Experts of a small language model: 24 experts in each of 10 layers, 9762 steps.
Below are experts of layer 3 (counted from 0) of a mixture-of-experts language model. Rows are named router (the router's row for the expert) and show model dimensions 0-223. Each number is 200 + 30 x the weight over its row's rms, rounded and kept within 0 to 999.
After each expert's rows: a language model's description of what the expert responds to. This comes from a sample of Wikipedia text that the model never trained on.

# expert 5
router,186,188,162,251,175,187,153,235,206,194,189,205,236,201,193,222,224,173,232,166,249,277,239,169,210,142,218,184,201,217,178,243,193,197,171,176,202,219,215,179,207,224,147,159,183,175,218,165,211,207,185,190,197,202,179,190,198,166,204,183,140,162,209,182,220,138,221,213,202,235,204,159,190,217,201,217,187,185,237,231,191,173,222,268,212,190,248,198,173,184,164,159,154,206,216,156,231,231,206,215,248,201,256,227,191,151,212,211,200,160,187,189,173,206,225,216,191,255,247,195,221,223,173,195,214,174,219,225,177,262,219,195,181,204,238,184,212,228,218,205,180,135,138,214,210,182,154,177,206,194,214,128,148,205,237,282,218,228,210,176,204,173,194,150,212,168,239,137,248,193,180,166,240,217,206,191,201,157,197,172,217,252,206,184,196,175,185,201,201,237,136,233,208,200,191,177,217,209,188,219,170,197,175,125,150,162,221,185,178,164,251,198,221,178,143,214,233,230,181,238,230,221,163,240
Auxiliary and copular verbs and other function words in running prose, such as was, is, has, be, also, as.

# expert 10
router,262,177,209,186,248,248,183,160,236,241,189,188,187,199,201,185,249,227,245,184,212,238,202,206,210,164,165,205,255,259,191,173,225,217,140,179,239,292,190,205,232,214,214,197,200,212,235,191,227,203,223,177,113,213,212,211,197,201,188,180,236,244,199,198,138,235,181,163,227,170,201,197,261,205,200,247,224,181,189,188,212,225,214,184,228,195,206,234,218,206,218,236,208,178,235,171,144,256,180,227,193,202,177,218,207,247,223,182,182,169,179,193,218,194,153,212,205,242,215,177,174,186,201,199,249,149,214,223,217,221,130,242,208,218,138,156,189,204,168,228,158,233,183,153,159,205,222,193,259,239,186,194,204,198,177,206,168,227,194,199,166,202,172,243,180,204,180,176,158,212,198,195,195,261,243,202,209,157,183,174,163,177,239,240,188,193,224,210,168,213,253,190,180,219,186,165,260,190,188,265,195,181,245,220,223,163,219,219,184,180,217,145,227,168,237,248,184,148,182,185,180,187,209,148
Inner and final pieces of personal and place surnames, often in sports tables, such as Andre-tti, Earnhard-t, -berg, -ville, -kov, -ić.

# expert 2
router,178,206,150,208,162,224,229,191,197,164,212,218,215,190,230,194,141,207,242,179,195,243,163,158,199,168,195,192,156,170,236,188,220,213,258,220,247,157,233,181,140,170,163,166,199,229,166,232,153,212,196,193,216,226,235,202,198,195,234,264,208,253,238,165,231,164,187,211,233,225,215,190,182,216,161,210,244,138,217,179,181,189,273,229,220,233,197,156,164,158,182,176,159,157,178,179,254,180,206,185,161,183,211,173,243,243,156,197,211,235,204,200,182,191,213,218,152,180,182,207,215,240,218,192,221,191,225,207,197,209,232,200,140,198,254,234,230,190,200,174,248,222,144,230,219,209,187,136,238,142,205,208,214,260,193,177,191,161,212,220,194,237,141,187,262,248,184,191,187,215,212,195,205,172,213,123,169,197,203,185,193,233,228,185,210,202,128,236,182,252,193,250,186,252,200,204,219,263,178,210,184,216,229,178,197,227,235,195,185,198,264,207,206,189,170,207,214,240,226,183,174,156,179,239
Short consonant-heavy pieces at or near the start of a word, like st, r, tt, as in Co-man-che, Pe-st, bu-d-get.

# expert 1
router,179,220,189,192,197,176,238,248,187,197,221,160,209,238,244,249,205,200,190,171,152,267,203,189,181,167,182,215,213,214,190,101,217,174,216,186,200,163,215,226,248,243,223,232,216,212,174,156,183,199,175,185,162,210,189,212,146,183,197,186,215,183,163,217,182,189,183,188,190,177,200,231,194,210,258,219,229,172,232,246,226,173,195,190,142,236,187,238,231,164,206,187,153,176,177,199,141,151,178,250,241,176,200,186,212,232,253,196,196,180,160,157,171,196,182,166,230,247,163,213,164,213,153,194,203,150,254,220,252,214,122,214,167,235,205,193,268,221,189,183,206,167,167,188,208,201,188,177,200,209,193,207,248,192,125,221,191,193,154,186,184,237,147,201,194,236,206,201,167,189,207,169,229,176,193,257,121,192,195,175,161,167,193,227,176,230,244,195,173,242,206,203,170,234,176,194,191,183,222,198,209,192,239,200,175,150,200,130,259,229,243,221,222,201,217,191,236,266,237,183,222,216,212,203
Final pieces of words and names, especially -ing, plus -g, -k, -s, as in Bowling, Talking, acting, York, China.

# expert 9
router,194,117,180,195,259,171,185,246,159,214,237,207,149,213,187,211,157,229,182,224,202,164,218,171,186,234,262,233,198,183,175,199,225,195,180,216,182,155,172,236,241,172,231,209,187,212,172,174,218,220,227,199,167,235,183,174,139,225,212,278,210,176,131,159,201,163,203,168,220,171,155,232,107,173,214,149,259,166,136,200,195,212,154,177,203,190,199,155,184,226,199,159,205,199,198,227,206,193,256,217,220,236,188,200,204,230,198,195,184,171,182,172,179,179,210,180,224,250,190,203,184,205,216,171,207,221,166,217,197,186,227,203,215,173,201,191,188,188,170,196,236,159,212,218,194,220,187,215,228,240,222,215,149,172,164,180,204,168,178,211,202,169,229,225,186,174,252,199,199,166,266,179,209,249,222,173,220,194,241,197,212,208,199,217,159,228,170,180,156,236,227,175,162,193,172,255,214,148,189,196,197,230,215,198,178,212,161,222,273,190,214,232,227,246,225,230,179,245,167,196,193,166,213,199
Plural -s endings on nouns such as Students, Guests, Parents, and pronouns like it, they, there, who.

# expert 13
router,167,157,148,153,136,181,238,170,197,181,185,250,230,222,223,193,197,187,165,227,209,231,176,193,254,207,143,185,207,167,210,228,238,194,250,292,138,213,247,150,183,195,183,165,165,200,127,232,216,243,219,198,220,193,215,174,157,187,208,201,216,189,160,242,234,243,247,243,263,226,263,229,219,179,155,170,209,223,219,193,167,197,244,242,246,225,213,161,203,163,169,159,188,188,214,204,202,234,192,232,167,170,214,155,185,180,162,220,215,215,173,181,185,197,213,235,160,199,213,155,253,227,179,194,190,204,205,219,222,212,160,160,217,176,203,217,173,203,210,191,169,190,215,166,249,210,191,135,168,209,220,152,212,220,188,222,192,208,174,213,208,193,210,222,227,227,232,181,201,200,258,185,128,170,194,197,175,124,186,211,166,224,165,215,172,195,168,187,131,157,179,200,207,248,233,216,181,212,189,173,220,198,179,268,150,167,192,179,191,166,214,208,202,194,133,184,227,207,178,231,220,191,167,206
The -ed piece, inside words such as Swede or cathedral or as a past-tense ending, plus led, set, continued.

# expert 17
router,182,218,185,171,184,234,155,186,206,231,214,210,175,207,160,232,179,163,248,200,205,183,176,216,205,216,132,170,188,165,227,201,211,205,251,198,213,244,169,247,167,216,188,226,203,168,183,193,217,245,184,235,212,196,211,153,188,160,207,186,242,186,129,166,155,194,235,201,199,190,219,178,214,189,243,242,213,272,193,205,207,223,140,230,172,245,178,207,197,203,215,189,147,198,151,242,215,216,171,194,280,199,193,173,214,179,196,211,236,223,231,215,178,227,204,224,241,149,227,232,185,190,221,218,212,243,229,161,243,249,233,225,195,176,189,170,166,159,198,176,157,218,164,165,251,192,168,201,213,229,222,166,153,242,235,185,181,239,198,242,198,190,180,181,210,244,207,164,202,167,228,214,222,195,175,203,228,180,192,230,149,192,197,180,267,145,186,233,226,212,158,147,263,183,185,170,191,190,231,193,239,213,210,289,177,236,232,209,225,211,186,160,200,200,170,233,231,185,243,206,217,246,243,162
Dashes in markdown table rules like |---|, and short syllables ending in i inside names, e.g. si, mi, ti, Hi.

# expert 20
router,236,232,244,254,152,204,176,134,215,211,194,217,238,238,200,167,172,184,192,201,205,188,260,217,178,182,183,179,177,246,175,229,145,219,174,173,148,268,205,249,189,216,196,255,209,187,203,170,188,180,140,231,227,169,169,213,214,212,184,188,230,178,165,238,204,204,196,215,199,198,237,216,175,238,237,210,197,211,197,203,190,270,135,132,237,220,207,201,185,196,204,220,188,242,145,186,249,209,199,159,219,210,190,206,159,225,202,166,161,192,242,179,194,218,162,183,157,256,198,191,241,223,219,173,192,251,177,178,213,175,209,226,236,214,232,164,187,254,165,213,251,231,272,254,183,223,219,217,171,215,221,213,248,223,180,194,228,160,160,238,235,239,195,174,180,164,186,215,189,187,216,236,186,182,186,132,226,207,203,231,176,149,220,127,233,233,228,216,253,210,241,180,156,218,205,188,157,139,238,245,217,217,169,249,169,215,175,196,243,147,204,216,178,235,232,195,213,227,158,157,220,260,223,144
Articles and possessive pronouns like the, his, its, their, and the apostrophe in possessive 's (club's, Men's).

# expert 8
router,203,177,221,200,177,197,231,244,206,235,276,187,221,175,178,199,190,195,164,221,201,173,181,136,223,169,198,189,198,145,190,240,222,176,171,200,172,175,176,223,214,236,165,237,184,216,222,218,206,212,180,174,198,181,160,141,268,223,168,186,214,224,217,255,229,141,279,186,163,168,260,218,146,190,212,195,206,209,239,154,221,194,214,215,154,207,160,193,193,214,213,149,181,200,213,222,197,208,198,243,184,155,221,210,224,216,161,209,178,186,207,152,198,186,162,151,212,123,165,206,213,219,201,179,168,231,203,181,172,167,210,190,176,247,192,180,208,246,204,170,189,195,240,197,215,166,215,221,176,195,164,234,199,136,204,193,178,195,232,252,185,184,202,186,168,228,209,226,160,196,185,158,227,150,193,230,209,272,217,166,213,149,207,183,223,180,211,193,223,237,207,233,265,187,200,254,281,244,225,214,220,246,166,171,192,252,234,237,252,175,177,180,149,240,171,159,233,182,188,185,177,164,197,237
Periods ending sentences or initials and abbreviations (Dr., Romulo A.), closing parentheses and quotes, and decimal points in tables.

# expert 14
router,226,162,221,207,252,197,214,217,165,259,158,179,161,174,194,210,236,251,186,216,203,182,199,222,261,241,225,224,195,159,208,191,210,211,230,262,198,168,242,209,162,224,180,217,192,228,215,223,248,154,215,213,223,194,219,230,241,184,170,273,175,255,248,189,191,206,179,235,173,181,143,212,219,222,222,192,232,192,197,206,217,200,189,254,169,218,174,248,160,221,167,259,192,211,240,206,191,175,240,212,174,193,227,205,192,205,218,209,218,220,236,228,291,210,220,209,190,233,127,189,214,167,203,213,232,203,192,206,144,181,232,174,242,185,174,262,182,171,233,184,268,201,259,203,173,134,179,215,181,221,221,187,222,178,253,152,202,190,248,196,212,193,192,188,209,181,154,226,269,183,113,212,162,211,181,208,213,248,198,235,214,178,126,181,199,167,196,144,144,146,200,185,184,205,241,184,329,253,216,186,225,183,168,211,201,197,212,179,221,209,114,166,172,167,193,213,184,203,220,199,253,223,179,227
Opening pieces of common nouns right after a, the or and, such as st-ylist, sw-imming, dis-use, end-owment.

# expert 6
router,192,214,197,206,212,215,196,177,194,213,209,184,150,224,176,197,230,180,206,163,201,196,244,263,223,254,164,201,160,247,163,264,191,227,192,159,226,196,181,163,216,176,233,171,176,188,205,164,173,167,226,245,202,162,253,201,175,228,167,221,139,209,195,143,178,235,202,196,187,168,166,244,207,158,253,167,168,214,153,210,155,169,188,233,185,183,251,240,183,247,206,142,258,189,192,146,241,177,190,200,161,182,193,193,205,193,159,194,183,235,192,222,229,154,267,267,190,161,230,238,208,174,206,212,179,261,206,189,156,212,194,192,247,220,166,173,221,183,249,220,225,196,215,226,173,219,196,168,222,130,203,193,151,224,215,212,226,179,207,190,231,181,256,242,185,156,198,223,155,194,279,224,214,219,233,155,192,214,189,197,213,208,199,241,214,177,207,222,234,183,187,179,246,167,216,237,210,182,154,192,134,170,198,203,210,205,233,239,169,256,229,210,210,190,164,214,153,193,214,191,162,185,197,201
Word-internal stems after prefixes like under-, un-, inter- (under-min-es, unc-rit-ical), plus the word not and adverbial -ly.

# expert 21
router,265,206,197,195,229,204,215,181,175,185,207,202,200,210,225,243,241,229,229,209,198,159,229,196,217,238,239,296,243,184,225,204,196,231,185,179,121,256,177,176,216,205,190,240,253,228,252,231,211,186,200,208,230,181,196,175,277,200,234,274,180,239,209,208,159,211,185,215,188,163,256,181,215,203,165,230,177,139,218,169,241,165,198,188,204,205,189,223,225,247,190,217,244,224,245,164,210,179,235,183,205,152,240,167,210,216,221,274,177,222,182,149,191,243,293,214,261,204,179,137,222,214,130,198,207,212,212,208,189,184,230,197,177,184,200,222,188,201,249,199,222,176,189,230,174,169,217,217,197,272,194,275,206,214,179,202,209,218,274,154,202,255,168,156,207,199,214,204,174,233,171,194,222,194,177,218,200,166,190,232,167,217,184,252,184,180,252,215,193,156,153,224,157,202,200,185,257,174,260,197,217,202,193,209,217,219,227,193,197,173,171,201,117,208,224,192,179,170,223,197,199,210,184,178
Capitalized words and pieces inside proper names and titles, such as War in Cold War, I, University, National, Republic.

# expert 16
router,191,185,227,181,206,191,238,218,246,186,188,182,197,247,226,206,188,197,212,224,166,191,187,241,172,235,189,165,169,170,236,166,183,197,170,215,223,167,178,128,214,238,281,153,180,244,139,244,131,198,191,180,187,206,210,151,178,160,187,240,148,160,209,187,224,147,161,211,190,227,189,193,222,165,197,189,193,205,176,198,165,210,235,198,238,212,239,156,199,193,184,187,170,148,185,136,218,147,209,219,142,214,215,200,172,217,180,147,225,236,163,228,215,214,242,249,157,185,177,231,142,212,218,196,182,226,245,212,159,160,198,161,222,174,214,237,223,185,217,238,251,200,178,230,123,197,211,190,184,144,196,233,175,202,133,176,198,148,165,222,204,224,201,204,221,201,132,240,178,168,248,197,214,177,179,148,206,217,196,182,276,209,170,220,165,188,167,209,239,170,183,221,190,235,187,248,208,230,147,161,186,199,221,215,194,232,218,251,174,262,183,217,222,171,183,182,218,158,242,182,165,201,188,133
Inner syllables of ordinary vocabulary, often after prefixes rec-, del-, un-, e.g. rec-y-cled, del-ay-ed, plus adjectives like large, red, high.

# expert 11
router,201,231,201,193,225,226,142,221,253,189,241,248,223,135,242,188,205,242,144,197,192,182,196,182,184,166,240,220,198,232,200,190,160,150,223,234,168,153,192,206,170,203,218,197,194,233,209,197,202,194,225,199,167,165,155,194,251,226,188,261,215,153,176,162,182,185,140,206,224,194,209,244,190,153,260,203,193,250,179,202,214,238,147,181,188,208,193,208,182,201,160,184,230,250,245,249,218,199,228,203,232,164,199,246,223,162,227,231,177,208,188,214,249,244,184,219,177,208,196,198,215,153,190,229,192,184,231,168,219,177,240,193,250,211,185,193,162,223,209,237,163,218,217,262,263,218,198,237,164,227,238,168,206,138,248,228,192,207,194,183,202,146,229,193,174,139,200,168,224,211,176,262,175,209,187,178,194,241,182,253,226,193,173,178,226,205,201,167,256,202,229,162,216,149,209,201,170,203,203,179,232,195,125,188,193,159,167,189,243,128,154,161,139,182,233,194,140,175,140,189,170,196,212,212
Pipe separators between numeric cells in score and statistics tables, plus semicolons, commas, percent signs and colons near numbers.

# expert 18
router,185,228,228,219,245,221,233,169,141,196,171,198,193,186,207,117,132,199,207,221,171,204,171,225,169,184,227,188,216,216,227,154,192,241,166,223,257,221,197,174,159,197,175,177,226,207,193,200,251,191,149,215,231,263,226,190,203,204,216,220,216,229,222,183,170,188,218,164,171,227,164,189,190,188,184,203,183,174,173,211,221,185,197,175,207,237,195,231,201,248,192,276,206,201,203,250,190,255,166,161,239,233,195,211,203,221,191,196,241,204,228,214,186,202,153,162,242,181,256,205,139,210,298,177,228,154,156,214,202,180,183,221,219,149,190,257,193,176,138,207,225,218,240,192,220,254,263,174,225,213,218,196,182,155,237,204,179,230,235,184,213,167,219,150,162,200,221,156,198,182,140,198,200,230,137,183,204,229,197,198,211,208,231,183,206,230,191,157,201,185,199,231,188,198,188,176,165,250,174,156,154,193,205,163,203,238,180,204,143,195,214,196,216,239,224,159,205,222,212,173,187,208,196,188
Final letters completing Latinate, scientific or foreign words, as in Anglica-n, Luna-r, barito-ne, Universida-d, -idae, -ian, especially in taxonomy lists.

# expert 15
router,254,234,232,225,188,172,235,236,218,156,167,204,179,188,160,160,239,223,188,239,261,161,182,217,198,194,252,176,178,180,178,161,186,204,240,198,210,178,221,237,231,235,183,213,170,183,187,218,196,210,256,194,196,168,171,201,244,265,219,228,200,217,230,169,175,167,232,226,211,216,157,185,177,232,214,175,124,184,189,220,203,170,197,131,181,202,197,234,211,176,234,261,236,254,209,255,200,195,157,196,210,218,165,196,155,181,223,184,195,137,240,183,201,194,160,202,171,203,199,245,182,183,175,232,164,202,161,177,156,193,195,173,201,127,147,194,231,187,220,197,189,210,169,186,190,191,151,214,183,189,170,180,214,233,245,165,138,218,225,136,185,198,165,221,233,237,176,265,232,239,178,198,213,238,182,226,247,205,225,205,239,200,175,165,219,221,237,159,183,171,229,219,228,147,174,168,235,186,211,250,245,232,209,194,215,232,199,211,188,172,179,218,176,204,132,214,167,222,145,233,239,169,176,221
Double line breaks before new paragraphs or headings, equals signs in headings, and infobox words such as album, footballer, information.